Below are experts of layer 6 (counted from 0) of a mixture-of-experts language model. Rows are named router (the router's row for the expert), up (a neuron's input weights, with its number) and show model dimensions 0-223. Each number is 500 + 25 x the weight over its row's rms, rounded and kept within 0 to 999. Numbers have three digits each.
Before each expert's rows: a language model's description of what the expert responds to. This comes from a sample of Wikipedia text that the model never trained on.

# expert 17
Description: Inner syllable pieces of Indian, Sri Lankan, Japanese, Korean and Turkish names and titles, e.g. Ma-ay-avi, Aish-w-arya, Takat-oshi.
router:475476468483490500471504532481483489503502554542507496500495504465520506507497512505495531465501504490461487507517478523498483484510475519551452493514471517495486531506525496539471528497488496473506501495529487479434496492501467472527510478473530492496522448521477477532515503519487536504535509499506509529438511520504474484482494483502471506536487492481467510513491472533497489485497484495480503507532469512494522500532487485523492416512512498474504493487477439529499542509517522501555485508540475507513504539562489497519549493555535512459491512481501488542481466523507486450471458480460491540519489468542458495499505474509505449513509515467544563513487524501489444510527
up0:504509495500516535515488509519511496544472485495501511479483520523519440441506445498508475509492512459490507479504492520453523535481471523517489501489523516510484522538525509527494511450513474453471487480517462457500461489530528519527469492495482534491513521498480496474467491481504547481510546500467476504558509524505507516501477518487510514517499488469512539516523483537472492479512531520533507534537507519503464511507512482466459535498500513503492479554451565480533470469477500497511505505496536541500494457523509539538548542520483532478440498453489493534515506472489514527503492496476511540488487483506460481512498506496498523500504518502510529517450529425470514528498
up1:506488525501489457492509496522521421523454515516503488472521499504536525510542457510552473510509509489506512492504494506514499494484462512489496503508506453550461453482486541445471495512492493508518481440493458514501492493546505511510483496551467539506454507502500533478521494498513535554512501485487500524483514494469485495531476543453488497418476484468512514504504489470471503482508520535451496496494494506517524511469511481504546499487444528494530483527491536514538498454546462534505501508492511528525455506511521496473512456491501537509512505491453474523494497494498502474495504528546537509534496515482529458515551463525492503503490495481492509514478450510493496504512
up2:482517527517547497500545520460483461524474531498459502536482510494514464514513501505504539515519481561500445511476474486517498513514510494496538514490473565501540515467541479479470487508489444487525487503509465516475497519493474509510539523525447498491555496470536500543507520533526507483468476513506497503495485499533508537488495536506481506517495510514512513486459472465495525490538453571531497510506474517487501482472481519479524503532498509473531564484526496554513501475520537507499506485492475542541481481507559494492480501508455497504496484506520475500488467477467495528516493510520489475540488484507529535495490506464571507475492500509521501498463447516472483532494
up3:522515504522507538474521506512491491509458516502487516489489525499523474530472518475482523507485515509510497511490496511454503518484539520499519528518406493473528446492466489479533461533507500456498442510486427500488515474539527491531516484523502497495520492516515500503545495488507521524484509513492504479507486495506487535489509540520547515522488450587491510491504531469479486476496475475496550520484465470504481453490510476520476496476498473484480557503479479532526525515509515526453559535517472506538514478481474525479497468485508530501492483525526541516448500485522486504476496536482525561503533491497506529513529517535534466487488521507493537494502491510485515507468
up4:527523485482488467485482533497482489493499461526522540531520504516497476529524477525530500517470551516517516517547447541522499460470514482500512494509567471477508519483495527484476532450521512503482531529497476559542494519533474525503469474528530501490528500463527509488484460505508495480498515546505530499512538489459516461508497513519496507487550478511517496482494515543487460485490533505452484432525514513515470497500499473498480477527506485521495453445493477487536511461511488512449470525438494536471509466504532475491494507502527538456494507497477508467509477516530534508475534501498526485514484488501501508509519457443494506497474484510505469518500525462472510475507
up5:512469515507465474530503496521507478495515462480502548518537460494514512501512520491490494502452515505533465497470474465468553489489506492459481519485551478492534537480493495517520462492474492528471492490510512511483506518508467522446514545508514507493488528451517467457510508500506498502488484511451499523538497514506513480477469553536465481502510498484504503466518532518429482493489510552568528555494541509538514526448524529526448531488489549492505469495540524473498484498461549522511509544494514472512517496489482473472490508519493471492523458527482520482506486504533503495519522517467494477491510475507499492518473546497473531519513470514488513498465508469557489494505
up6:508497542509487518498544516565492511515526546519478497513492521511508502499489468494488526497531477501498510532501505473492518534486535444501544508512514504518494491465525533485435499536494521510522505493555487553505500547515521532447496487504465482457500518487529529498536521490508520503455476506497484488508454509549506472479492541500552464536500496526498490549450529513491565480507537487482494482494506491471521563490506481494486491494483508476495540521550454554505483492511530523470522477481488531515526482476500503421480516479500511507528524495510525477483495526478549525525495528503490494487486500459520505473473533495527516497519492510523497529492492553513503477521
up7:495512466522477553529468524536471524483439529502480521471447512508530539526518468499573519509527548480518513513513511523515499463484475473510541497514507461498511510499506471494479494547491564540485517501523498506508492444485516488523500461529518478513489513501485506504480505510456460513502469524534462503500463534478503474503506500483520471533510533488498507520519479511537465494482513468496544483493524515458478468505477492537536480518520504495489544513475532516496504479514535533530532484524459511492542519486469487480487491490499535527484464487486470506457490490499543488468481496465480492527512460444517500536515495535469515445498482498481544520545512514524492510493
up8:522430473520495520501486531519472565546475509525500488488492521506487526511528445471478521497476478476500504506493521501518521536476441535482465503464533499507473530509525495490494517457517465504517515485480547528516498493520529479542458512483512495519508484488537519483507484474522487470548474454517496526519505492450518482533508537489506479499488479546526531452530536509519474468534528463491507525535492511497516509512477508524539475535471540500512498526508488533482492500486475555472496505503524502474511516547529495487466489539487522513503507446488477523468486526468495470496511463484515499498471530500515471525550461485511509534530490520503523506463495555510483496545
up9:507481515479526534478459526485513475533536496467506463466510500490489512478488489506459471514503537527510522486535486442493475502499538495492483506458520450472518475501482489503472449526482552429495532486523490499466549469477512478501493525545507463497481520526509522529450504519541502509500492520542481498491464471485534458514507508485517525458492490485515510497531468504511482481516494508506480496493542514520450512512498508512490500456460469484471476460497521497517528514475493459486412473483517517506477525514489552512511520506505443511483455472476521471536536459493520488466518484505505496496516493513486467503485470517458478519521520536514469517463527482496508525509
up10:481516566512533506455542493483475500497486490516509491529479482536487509518491508526535468541476539471508465528466497509496510494510504503504496454492498487518543470523527523477474463503501548456486489471503498500480549509542484488534495511514474488532535492459506524535477519477529487520523495484499459546492543496517453547505473512503477529521503488570486513568479474510567466484469499470491528486503494486469493487505492484503526514488438515501491510510536481519499457472504494497506510506523425480495532509585508492482504520483508485512506466525515501506485474515481507498509500481512490497472528544486507493517530509452504478499504481486472509489510509458552519488529
up11:572477491453452500479460487516524580494531502480534498490494478464464489515473495478497483484509523468497483488475536483526482468512524474471476460469525543524469509518480510525507458508496494485509540499508488461454487518466495516496478471466522500506518499476537500492519496521444470487531491493524488472478508493509488489536546519497507534483522507507512502487506489462538496517476487475504496483457502511502477530529495525464451512485503508493521465520510483454499525506469519493533482501488539461467466507555554493490472495486491491544521492503488551442489484523486493491554487528474497504458500471519472531524508466512472521498496461500500445536482512518532517488497
up12:474487509463488490484461525523486482522516510538503531513501562478436511502499501464537467527498505466459498501506494542495504506478528452513504512514486520478492449512519533483480491487482528509534501460499466511525501486457470491481496545547500567467517497515534533457482536492486506475517500518503504484527507520506521516499501519457489510513493543490500464498499519501535522459527569489482446468499499506490523510495487479528474489499505478459502484504510487490517470449478484506472482521509512534478500505526481518542526515534495443482532463522594485461494527458516505471510499537508501514532492473470528513476517494472505496532441490495516485501505501509481520476518
up13:515503480507486482508477516527529503512508453491510500474507470481456518523526514538517497491503513511512460490490522535502504502475494523490494494484530497503498460499519521535475496477510469476556552512491510467478544493498517497480479480467524515536481496476533496465540472508464514498547494463518495455505515451514477512495546533470511433463452536456509475467527522424496504490511496467514457509509531509434540551478529502500514535522519495498495553508560515459461495544506507517486513499464532470508520515494478510519488498489509497503519522515471480476479485497536473485507505472508507492466459461487502514480526464499524510499500502503484494479509487494498490416487
up14:520529492530489459479517517534456494529504498480512522534464503513513529509464515515518459515519521476495495521502483495497486441515469527492482497548490475491505501496520491517479478525541541444496525509502498529525504487493535531531505481492478495485540513480529504515503493493535501474430492518522476510549474518504504514510488509499493454535471462523502548541443531526526536453481492508546577498544487506483493488499485493499449521489453475478472546507548502527491476521524466499489516529529471511505508502513542505469483456484517478460508529510471484477489516483477511498503498481502514478465506499529508487493462517464515494529431480516469510468467507476457496503506
up15:498449511460485484497502520477496536550488487485516490500543533545507523497497492529497528525454557535472471490487513457473498492495567494503505526474493524526490529497510539518507544469475470478478452450505501547484517495544519444475541479503505517481488484513518508508467513519531491521480527482534462513483528465478491476499522542488501490484508506461458484462545494492490501525506505515453505544515511456496451499500511490465517500533519482507494518496480548507529490514488502514430530463483550479480477510474477467504521550522521483486506485486462510511526486489490512486505504508494518461501445552490498529508516533489473475467489506486471479467493522481491504477491
up16:518509475504501514497508524444509525555552492480494493537551476493516546498460492534516519493447499474487494466502519485508490499477501497497527506521517485509525502523475435516504431501474494491509535493504462508506489482525465523501491472487454514503509513487486517503560507496482453523506495489491495430500474474508465512497526511523482473513508462468521471462517502535513482517473518564516564507472509496463528481455490481495545546515482519504509519499537529507470471504484508522506495479503452489486498521451460521506494516478536506462459467520451483495476505493543503504501528470496479530500517516473461459502528467494481499514482483503505466513550543513493492485471
up17:487484466507499494527523527506501456506531521509484486591453526488493513538499543526513473456471494484519498501479529481470498471536463528500471493478490481508501466506445487529535506537508506462497518491497476528502533488500514483528515452484498504479528498525523483551512537516510500471555477467552483499509498518526467489487475499515508531486492506474508517471530467504527455496535476480505453515466515468524506463521510534458530490523430443513510506535524537501488515514520484537508542513512497524513478547530489456506492501512507486504525495473524497528440472487491473496488502496526493503524476522502515507501444509505486469489440513491506475515483510490507518479537
up18:501522476488496485471479552480497541487509485482468468514460500512490469471561477421500488489524551458524499479464487489505487514522483508505468533477517492522509523483495486516496451467483505460521511439508499460534501470497518466529510498537533527512533497511503516497499525537528505513482503492520509509536456494465488471481472487519504511536497475476537498505499482481482526529496488505516515503507472469519541532539543516485501496522482485528515495558507514494462530479546539491513520485475512511489475521506520475500506504516519519522483468503468506515497513453499464476522484489481460528491498534492495515487444526545508493513520505484515469535507500484383497496527
up19:528541488508523549548472496522452460464511483456471518526491489469513542512496493517501474496479480502498469499479492555501454489516515521512505499492544465561519534486518499496431519508463538519530480530506483530523463504534538525540518464470469537505479511458522515538500499501538534494480466494451463495540505522420503503493448495529483498508498490517479509479504509531554483515515477531524510503516519486484540506470495477501492506492487495511498483519500529479474494460502504522514502523525507478520549544531504483498491458522522509482479485475525486521491507471478535498494521536516501489484519558482483481504471529525491512491492475469464525479491515518533470474482
up20:505500462455502496501509456516500474486514475454456481486536487533520525501499434441512490532451514498513473479482548522513492537505501488491481474500500511499442475504486514496486479520486460512471458504463507515501513510520519486479473485510501507496480532503507506505509481491534524478530504468490464483491502524497495491494524491490517505506534514466499540499519521489472511530500480514493513457463503442456494476496446492531533522511523479516488492545528504511469522480453537488479520470555522514543486492518517480528451489449524541532496456478513479456521499517448553507553488509468519534532496512499512537502499445532517505487514522504486480491465534518521478471505
up21:457512498500495489504521540534507443485488488553503484469463508512470508516466529432487496477486548472553515478516486532515488474498473464506508535492547456463494474497549473488521460479500499506490522484556475485528462512496474460516540506536501509517502494486486523541509499511496484514447458515518517454490479529490477474500540500495482510523493492492490494520546490517512471531508490509478550486519525514477502514517489525516448502491439515537466498498515479496523501486547454478509523478506493485528477474528526498543499478491491492526520523499508496536431524500482481474511509496527510444490536466485545471461463463473505500496467503502484504499531519479514491512509
up22:471458516456485476499467492554535486494499494524506509470522454504499485502483463475460483513460454573535495454484482516531504532506475465482517538484491480545489496505494543511505495447509495478465470524504472502513496442485566482488474511481504500497461488470479472498462494491468479491522507509500497501472475484538504463548544466504460503495500499485497469506558496529502464482485561497499530513524503482542517477517487530520508491489498538481505487519484499535502549484469506460498504486525513509529509479507523515527501494492496495488502472453517499495514511542532490538531520552494501542516497490509486552556544509513469492478487484469460542497497503509483504494503
up23:502522461515561539490536506521483473530538532505487501544483496546494488490529533520491493505495487491537490478474533525530516456485543509521500513491505489488519515548511489450481475490502488528445523504531509481508517510537480498511507491501514490505483504478463507465481476478553547496492483490477490517548498456504481505444470501496478474500544542545488480496524470516513465518489487519518567491518490505498504509506493483515515502484452462515471485514542474519502495511463499520517479487513507482524454512509506514456502469510526520519503507483501565490477504540464513517490495519506495486496545482512532459496480462486504520479527510513423517459547473533563498539495
up24:526558507500485518489494542491480499497523503523483493556480513495451504519464542456478456486498489475462493476483519479494460468485519529502496516515474509503545499486439467481519464489518523518536550530473504480506505495504421479494521544500511522519534523493514499507457504515515514505500508503492450528512512497482505505476487493506474467531513509534472498498457486498504500470490456484538473503453511470519533496521481516453484490510441448527552528476563511471542523531479514471486522488520512496490491535535510508532466510465514509436521478473510487509536490479485515500513493509491479463513500518473497479489498530522454510501486463522498502458499529467522508513489
up25:474491515432476515486489493503470529496473499529495491476523519499506477479472501525510485529456509480497460501504509500523479497448521499492473494473588503517496455529513480491541528544483512476487503482489478533561466468548516490494448517559529502488461509521490490475505501527502529513484501506538519522544489521497491532495512499529486525510504465530467516462489503489498486455506508484507536460500523460504484481507497475442454507487470479506524495538492494469513481515494505479471542541513513529538476508475465481535513531483460511517490476501500536466498491529509494510484497509515510491493462487490496525550464503478524506447440474498473478488453455460484520501506
up26:507488474479518529469506528471514447522521467470475534455502482520488479479498519449465534503529536508481487454474517522514492500522505521506505505549501479464507538478466490536492484491543506477483445520496515512496517523500508486446523512473507512489463523520513466492532462553476521528489481511479513496545491503546526467480528507503544506458469498490502541489501499490487505513506491522536550513511501496530496576504480520466459500479503524487505502482483539524541475541525501503498509503531482558532515498456486534499492490446493492495506504532487495489556507474488501505541485543470453487486478473490477509534459501489452520515464502538515500490530509497521511461492
up27:541501486497488536475452539500479503480502501478507489519501503535499500443548518472517493500482468539525519509513514524469535499491484558458471516494497479476447485496534521466461504480474528512453466510505509522518503496528498489432468485474489488486476515518473515504523526509538513460531528491476514494493505488468518490524521506487499528501538472478512455485531496498515502482521531450460560525499506524500508524486423488456499492520505470473492434500475522503501481507466485530487506510481515557484502536511473460451476516547511532503489486511516522484483489511478476480500524465493471547516508494488527539509519473513479523473497487506447516535498511521466525528509
up28:539476518441490563479518542558534511461506514535486505469504506492516522516485493493498526524489489509531530465513528506515496494480507457508486574441483519499475510526504513491526501463458510505496489511551494479509490507473543446482500513520490485507485490466454488498494463492476508512505505523479512495495491539508504488505542512490513495534546525533511458502526488488472474523526499512504430481477517498512538501539517519482528518459507479474528495517495481532525530475497498540516478506495527542472498495460516511479449443497469491493513477515551521516480522515503536499485516531520497492499505464507501462492435486491507476469477487503483447488498455498535462537490
up29:466547473492505517484515482449497459515497526515528464486478485534471467465463517448455488503485493537533484506513488548505480466549471539511504494514478519484495469465514472467498478516496498440476533524513532479498506574499462511489537516491486491528484509431487533466491510482491462512495460509526486512521520491485553495476496515476494471508474502511533476551482510543474520482470456537505522509518529535504517503473517481497519516467468472521505500543488506481524471529502486501508483506489504494518522495502491495528465570527490522486544521502525518463456533507498516515524511468486482484498497546502524503510491517502531521512532472523477502528451516493480523471532
up30:503457516469497499455503487492499540490525479499533504503534496554493490490508458483504493476501526532516490530500481538538533485528452481476467506466507495515493505491525497516546502447518498529460545530486524515502503505495481478439493538478488509521533514506505497492533503477478445500496521486501452508485490508517515465533564529575515469508512464504515463521478491494497500471514535475474471477520491523539504509513472545503494511482523449485507460523492504499492520516428517474530524495461531477507504470509492542512464438475488473506493510472538499487550486514460446485542513501491519493517464525507472498507451524499491517493476472483488505515493485472513523521502
up31:486474491503498483524469486522461527519496482501525488492507472517501507525482521497519504497496501548475512485504477506523476496511522512498505495515541539512497481539437476518489522495540474517506484503478480506467531461497489507514537525510552479540494482487521533490443543475485502517484503466507495460533497514525484520482488529480509500474453496511474535486485514521521534522530497498523519448529519524462497466521551502537559525534518512515525556529546504547481474478508505499514517470489491517476496427541505504523503515461460465506483459498533470461509447508479505502496495528482489511519446484519518520529435469476497489482497536525512454511461482496460483494489
up32:493524515460550532498528492519527512502529522509485538465487468509504487532426490513554509487493510480461510530539520473487477481534523534507501496520482466505499459497469513459491545512493491508483484454464452516497521515493460511522467513524443514522467488542509475470517455543513551524505489500442490509472489492486460493546491536512536502523542463444508502489500490495528487488475502502466540478520480477471481479498468482482491475469479535500540504511474511506524519456493506474499450510516488513539484504489529467460487459475489505473509493505492535493493475513483528507500491504506519482539528532503501497517483549507499497506509476470500463576485466507512492489499
up33:520504491496539469441561510489485503551487486534489494503481536499436544480506520494478529484496519504474541507514524508480523498481536507477515513505485486515494498512536521536540473533490520457508518529514553481514544493496504503525513513492482465540481493518492502503464521478458503504465493523465497481492528506431489496484514527540484522502482522456498477535521485489552479538453478491473517473478477448469502516480520490502506499511523525474480508435516475502532501483495510482512517484500505555469527428498484480503489519468535499487512477514498482489505510492508508496547499541490505556483499491510503488491476487505584484461499500507512493534497493539541507516461
up34:490510493468477511527459485511471560477491510437476505506457529498478487527459537495530527549508512520494541508515515498522509514542482479496494503465448527474513523471527486531512525525488509479513507452519520478490469436466490520504495471479496505505508498496532494533532467448488535534558473515486491507442457540455504464499500496526479482486503516535474470501512457519514507524515482489493473497495489467538492511485509525482520510525519530528556537492487484503490500492512504556498525483502469522516503513491495491501498515535475496457546465485467477481525494489493540530511530501507508469547539459493527502479525528498458496490486505478497475446542496514462499502502
up35:512526510495487498464567466475463496485474466472497513525514460473491486468485459514514457532472437499524462516520495503455492520522464506482506498492508496501459497473490512506463508491570523521448476490481506489458482507523550519500471515524518507536465514452499485483521512504500500509507471492479507488508500526459481511523521532531476495512478529494504474521479542459548519527521497511546501474490486536488531466463478526545520511481513482498503455502538510506514508493473499528477495540496465524490517485547510505475502505508506494517512479468487524467504522534485479486565529490466471483478499515518440563499510519473543514444478481487494506503492526517535479493488
up36:448474535475520549479501537475478469527458501516482508492481516471469495499495508508479517547539486520475466462443524526484488509502512523498503505536498510479530517536510521480463468536525474455509519446425503522464476569473474504540522493458509507480509492530490493508478513475484495486512469508527546508504545483495515502476487501445501467519506522511493522528523484512531488507520503535493492496510510490479476495534539476525516507487509501522544482510497490505554437468515488491504487491518474485466546487470495502520480574519475503481477516525540494534484471512501493514491475478526520512507520477504505511493476500491547477535452531530529497507475505459479524502504
up37:487520526498478484509434503482473501528472505481490492456544490465485528460514512494502482495513510447502501475478499517491518532486459492517500483487523485505468469465490511510490492489518456462558526507535491465507491504481507467543473465516542528540516501493504468501495501542489498482477496525510521541522507495523491457501458500494487555483494464481473491476533449521489500494514490554463547507479507490530499532486513492460468503503513509516448502531546503443499458481541487499529520473518505511474506488490465481485501493498501493510528479480463484551503534482541502497517489489532531457466479531498500503489472480527545540485474498494476448537440528463469500479503
up38:520513496492501468497490480480477508509498484491482494494528500471529518521501466465552512477470425490487534545463501495528528455504514537477515489479492495541529473509475488506499461549497527510509500547506492510510496499514529478504535493478491517502495504490528519486444550494468454454510469479500496504481487486506500471507513492537478527516536551522484528507529480532538469557542497498508521488477516537481470537501503452532465482514478547513507520482495464473492506463492440519505513498493512492495544472525516534476531495472532503512539438495540492491501495497530474507487501491531501496487518447488485481493533516518496497470511507509438504473451500514444514547501
up39:508479516477521451518491552477494511535527512501495497528472502498483514523473508494487505520535512488526475470478466485525521540468471503460490510490547491521508494518521480512486498498503480472493550496528476496531489549459517498552502528510528458551546461508489508517483492518512541527521517533495476530461516526513456468500473471502467504498504529509428510526531500500483471464511504540440483498510497489556525529547528522451469511461504524535505481476537479523483524506501516480490468458508497507471492526517532511524511498492481483487531475488508511508486524546495488493499488503485501439438475492478509493490524539511474483500485486471503477537460530476514533485547
up40:511551497500517522523525521504440474478489479473484532507504522471479479502534505526520489538459500512498492464500489505494519540549478529492447533560548458483489528501548538481555521489529518509460479489501446513496580528485503518479467474461477446535488521488505478512526476500510515496500507508496508500500478529493494500509501510490471513501507478501520474485529498496484480539475455482474551490477473536474500455486469513498564532516488504475531507522511494459470485511464499511483489510499482489481482535498467506502499542538497471476539502513487479519509493515473479488529520501467468502505477451501463530485542495508452513475502515524462528522496545492508473510492
up41:520540485512535485496545547496482485468509482519493502530487472511505459479479515482485466489509553466527486484474493501529472510501488540483482481507502512480484503508514506511556452532542516456471500503490510482525479476513464458550450498507501491559530480517467497520510524498496533487510518507535472503508469503517458498487509499481556509529503474531549502527516489493483531501522457528560508463513504499547470480487528492464507503528453475521509480488518488483485457469509451502511521493529487495493472588507494500488529464530508498499494488476485488509493488512455512505484520474509430519479484535514514473522473461511481511529489491497519489520481489423496513498509
up42:479477450532498551518490511526504519474501527501510518516508495525487562485508499500485496530497498474484521543497486468462440500539494457510552549491468503512481502512470520470454494472493464506503527486503509500505522486494517501478502549514479500500472506532525491468506498449497481470468479539525499513528539508482519518526468541553469487503475460547537454440490529525490541484508521510484516454496508473509492460500458549515503508480507477449514470494512513506488525483485530489533500452498523499530492468472482523536456518496470468510462466546527520549474518499479459504489488497505531483556517476514531505490506542510483495496502479484507492502499488526519506522480
up43:489478504500527495465551490449477484513448486484486520520484504475465504521482475486530532520472496487471486494467520492490474542489508467513491520516453497541491501461475489468502475537506488457505466484474475489502518535498487539533520495563527481493527488466504520526557515495512496520511461487515523503518481515504461481485511506495491555511469457494484542508482483496487447516522497508505494498449494517467490444496554482482505520503463474494483513490553473563477463457489531482504537531500461535479527512471512493511501481487510480532480542507467508512494472481481510500545497549507505508523477517492527492480484505466542505437525520488519483502466461489524471504468
up44:509544503509502509492540553484487477476478501432489535514489498528477501524533502492535473474459472451497513480439515492503485517502515494489492501517550525547514547522547484460470524528531486474547462467502513555509505504491497475527494493495516508525450503513490491491526472555473517501524449496479470493529508481501495507483521520525534531504524522480513447506520477499466481505482510517483522500522534544507535464518481500480481498533481544496462506486524481538499470501510509537484519451512503524514502513475456513468495470506521514474519453486468499524511507487470487491451520482490506451512533469491527447531512490521511474486539528523489506527549496507477517506485
up45:516490520533519532518500466511496545487455501486492487501463533522469482456500515491506498487514493502505437514514519527447521481493467477488481446457490497514498464522484518505515504525493499462504500489478460498474485472488476498504479488535510520506492523524514510498492475503516536493480554443520511476548506518473479563503482539527548496513446493558484470540512477527491502455543503513511475534509485483488459493467472479466515523542457485502484497477486520463480521501506490537535530511503492510501508467527492511528489484535492506534507475500501500493541508477506492505518530564498515531501467527508512545535504522477498544500478477504486512485499532467588510466484
up46:506546482493557464528492473491478436468518499520505475517475469512491457533495544477487478507504468470501513512513515520543514534515521513508523516474502522478532475522482478532502489465529482496510424507536531499537525532511489486503519479525491506500466492519471522526503507485469515474501488525471497468511480503486507447493516494533508517423488537509515496470498485525476440515488491483514532530468514511492517501496490496503506501551498484547471532551495481517564499526479492494502545547496491491508454477497487507539510466485518470526478492473500509476523494495471478522471518497474539514515540476499518535497543492491511480444481571515455499481518497513525489503485
up47:471532502473508462524532519441512471540470499486486478505481463514468498459494538521480483480504494509548486494511542493498494502521480537502466467476443498466556511523513497469530504508492503520507554512479503489501495494461482497518490471472529493474482507538497508527524527520530499484542501553508532539503489532520480499505526512494463488509502516543504495548471482495525548544529459479483509451474484509508530476490529481440461545564518527534509516497521530498521467491509442464526480522527513523487537526504476484470515511509466474483524515490493518514532479494482514530504492487521513534474452545483511517495474465511534489515506495501514475493460475488512479530509
up48:530489483459503507483467473528488499522451533508514518553509474478484502555515518489511508509507547489485436510505499501472500503490501508445546523495531542522505467520483453544500550517535495459520516480503483543453546515476554515502506465492460521455533487495524484482520510527508549524512501546561510449501469489492525495488511513497503465486485501496494489519519545478474513479490508470526531497506472526476488505518524493507473483529545521469499528477504495485530501488546498520451554490501511492453525510448484529508456523511469527495516507533479492494507548529484495511471497496496507471476492494498539506485471494511472494553478501476512471481507485489510520472510
up49:504507511492512457473504515500483469508508472472514508455488506505502524489488462550523495495480514499473462474476532477503506505500522517498495523467515501495486507486519525484468544507530485485498447477505461530501516500484529499485504442484515540492490506522548517461483475487490502511527514464461501500455425503522525528482518510484525526456514538462512495468506516464523519469587508448521530503509486458485479487469496466546518471460520513517507509479463509477515500561534504545488497504525453460450520528459475500478468496551495506509520537466499525459509477505515478528501505486508485536505541559499503447504511498511506505506488500500526498479508490505499504487462
up50:510480519496461516519483523550484524546545523500505522515501495519460472500510504521485524518512489473524459438445556501547456486505518533480489491442529517492492488513482532506557513517484444519472515534508497492519494492517504458501485458501486498520488480520493500530528493514498536513528493484481533459515519516453471496500530512490497493502495504479454501467524541487520489532489458507460511485500519495496530476487496530496530549514462475524463478488534510486548479514520527505518535507486478472489457537484484448492500529499495488511505522498541519489481480503518522477503514528493475510511495510505509482549442460524455501443456524488478464466532521493497488471532
up51:501538480485456535508482468451501488545501480522516482535522494472510479461494507477463541486505478522531510462476516490488495476537441525493472476471527525515488525516525534535497500504491494509504560507500501477502490500497498490456488483478516520526451525463503482490512508455439535496465510500506494507501513477472508461465493526518497459554478491522546524520501485512472483479446514487490468458511479477492535490523497525480467525470535506511493473506470499503557520500499522490511521515473503472543503464527502498558476520544453492525521486467488471485523523474515487505522498477497539453468482514528464551495470454491466478512500468492514487480518471468526500516497
up52:483500484497511503522457477482516522486512485506462471551521501503524521486497509510501525475510486549540476472470506476527492531483534520513523484529540454511523535519513504508551505502450472496549479511496484461507508536533494540495492472477539508500486499465513506513502520539526523519494478530513529508483497476502472486477496508472455479512482519521488493486526516486509440496558553539454536464515485488507493516469491492445454492533516510479514492441497512543472509527525476452499482520515504459526475485484485479439506489485501546501511547480499470548505517529527484535493475481498526490521485510454491465506546467532524479500527483500526530486508462527480502506472
up53:494437489487501524479465485514502533498514528423503509458470481516491497463475474487531502479514539505517461505520495531462477503514496493507497506484495489512527496505475504487493504551488470476510428472491496463474496479512475543510467465522491518514521490490528487499524498499470498498528474507483525392491501468517498536489531525469508552509494495483578491534532546550533495478499503507496492499544498510480480482530464487496497492474505489465485468529492471465521500500469515511461504524504518508473474515498523533548504437533524515481470521461475494490515521529496525519543540514498525500507489518497475503510501474530486471463487515507533510503527477501489495537472
up54:448467503510524501486483526511487462490443560512496523509469461514502503503468480473518468506525477545529503492496502460514518469481504439505524489462499498507497512467538531473480508549477467519488487514485505524496497496519497543522494480498520517501496516523477511520477461458473522493471500542531479550526484470487473500484474532520534546502511500509516485526542534544516480480498549513495497488499491442475526487514482527473492466515477487487498528468486492537573558524495533491500490525522515494485537465476528480485502475540505529519459458484511501486437496512505498517510503517515492456563499490502519505533481447506521474498514478510500519521509461503522506509528
up55:503515482526478476533499542452496503543500485523468508522542485546528486535537506478484494530490470486527503551480497503520520529497482505457479489545499504495470512492528491483511512515463500565443521556452525476491488517495506506519500496534499459501490511537484512507474495518507450492505486512539482498492455491470500453515506473482483468502508519489483474509501520525471525503495551531470504538495506537521504511460499502475477517496482499533455431469490548488495528538473518437525500453493506479512474506536542477461522558509487515501485519478507488541510469514510490512478495505501494534547493477490483506507542466536530534520464493519504511476493530529513491473505
up56:496489510508529503528484558499508537521502512494462483516500503479500521544472514507472503541509510518493478562471494485482467472484497461529483494484505520498524494468518496495524529410512466530514503475489524511500454452523502529463520474494496515509545512498494483526485518470459429529501472505517483496492523462516503523464504500459529509533452509494473526492514519500548525497449496487473524495448516488493499497481519494537512487531539495444502532522480476507550507496485499504449486552546541514484498474494514498448462531505464500464510534501509511471497542480534524514504521502491489492511493503492465494490511478522521478548498510487510503513553458522488511474474
up57:503498515507498478509525533495492475501457498514513523488470509496430473498541513485496458522525514490477472485537503471545506520495514521501506494468523487501493476565530503514521490468572505452509516501529543487510531511521505495533505492497516493515542492544499480519479493482542459449515464493509479484481484479481484485482493526495521526503499487508488517522487524518494489492516481482511564505495496492494487481502530483501486515534441501454506485494531448546507422459521490493478549517509483473475469539511490498507527542496504445523465523517460523522493503507496550473491498531530550485477499528522546523477475505485503475529510479499478486506464491435503483459507
up58:480498520506538559504539488487521462517471508502471505523517493493477455490485525516543490507495497456488539511486486479491543512511456472479483520522507531497505488521483526489453519472509492499547494507506515525504539527511497494479514525498469517525467501442472499500498505486494532498497464551523522497509478482527453534497528528497493474490511490515507487483467499476494534506549509504488482456458507521543497529497542469515500513498502494492474500556488483534446499476516485537491523509463459546478471515464491516494513496513446503540493481477479503506540517455462544508491538481510519554502539493481558542486505496533491497456539501499510444535491540503509529543496
up59:503497485518528508498515502474475455458489483501482484502478495464511497532496498525518500491485516454535529488503501527530493460492477483472487520490523449468487482472494497475524521499499515522486451486486499480475518482527519483509535545496496500478509522527458526498453485499532514522534518494528477466462491501475502505512519475462466441535497506437486496539553497491461512488464506493449434495475526495461529483481480478524536513515528540517556459466477489489474496500508498502472483456521538483513485528519540487506507492493512496465452500519475459525546487539484476509515515491503515512540539496484501528496501443515465493495466506478463436494533514518484484466476
up60:545497530484491519494509514509503512540472521498482494471498503493482521491494514527478509518487487571478478499511508564440511505480487528511503510501490516489498522488510502497531519492555503546485495478539505534477514478492524479515514530525475531474534491507544520497500457475496480492494481474550502480513480468490520500501523509543487500529458485529548501483469491491486545437537504470474523489510501549511489522498555514513490513481512525497472471474471541491507471535471512503491518570511516515530470533507444514569508526501503496481510473514560493460513520439486511527493475511474457477496483493482482535508510493520549496518448530491490506502517476478527531492473
up61:494465538495496496469489548520460551465500472494484493504480499521452455522522520453431497532494499463531454476489490510543493486483484469515539512478471526516492476469512489519548481553482548467512532493476523497502481465500463482537470452504501460543513504503485511550532508494506498480508493470511508498512478482481468457493502502563475505528488525496487535527493493529569481487522469503501523488513493507531505529524501486501484499488466475555528485511563471443498499508520477498492469516501488523524498520522523477526471479494508503481513462516479521459474490488473533498487515504499479457474521496488556509501487506507499493486472482505466491500500551472484505487531
up62:489552480519504489508465509574504493475502487522493466508533498504506453496479514537466552505452516496493530505526500491514503465519524474510493512486487589499466508463520499504481513487487515514464460507477505480511479470536515496512549448508483512496455506480523506559487476505508498540432481528536472556476512481511497481530494502530479471473486498515539494529514483532484513507486484446501520539528525523509529511482483492510487509475471488532563458507503510464488531528486485559516504471514508520519501525524499456456501499475533518502476504465485493508481505510498473510534506535532463480531513475494470496494480473493461491478474492491492488502556500531519517502508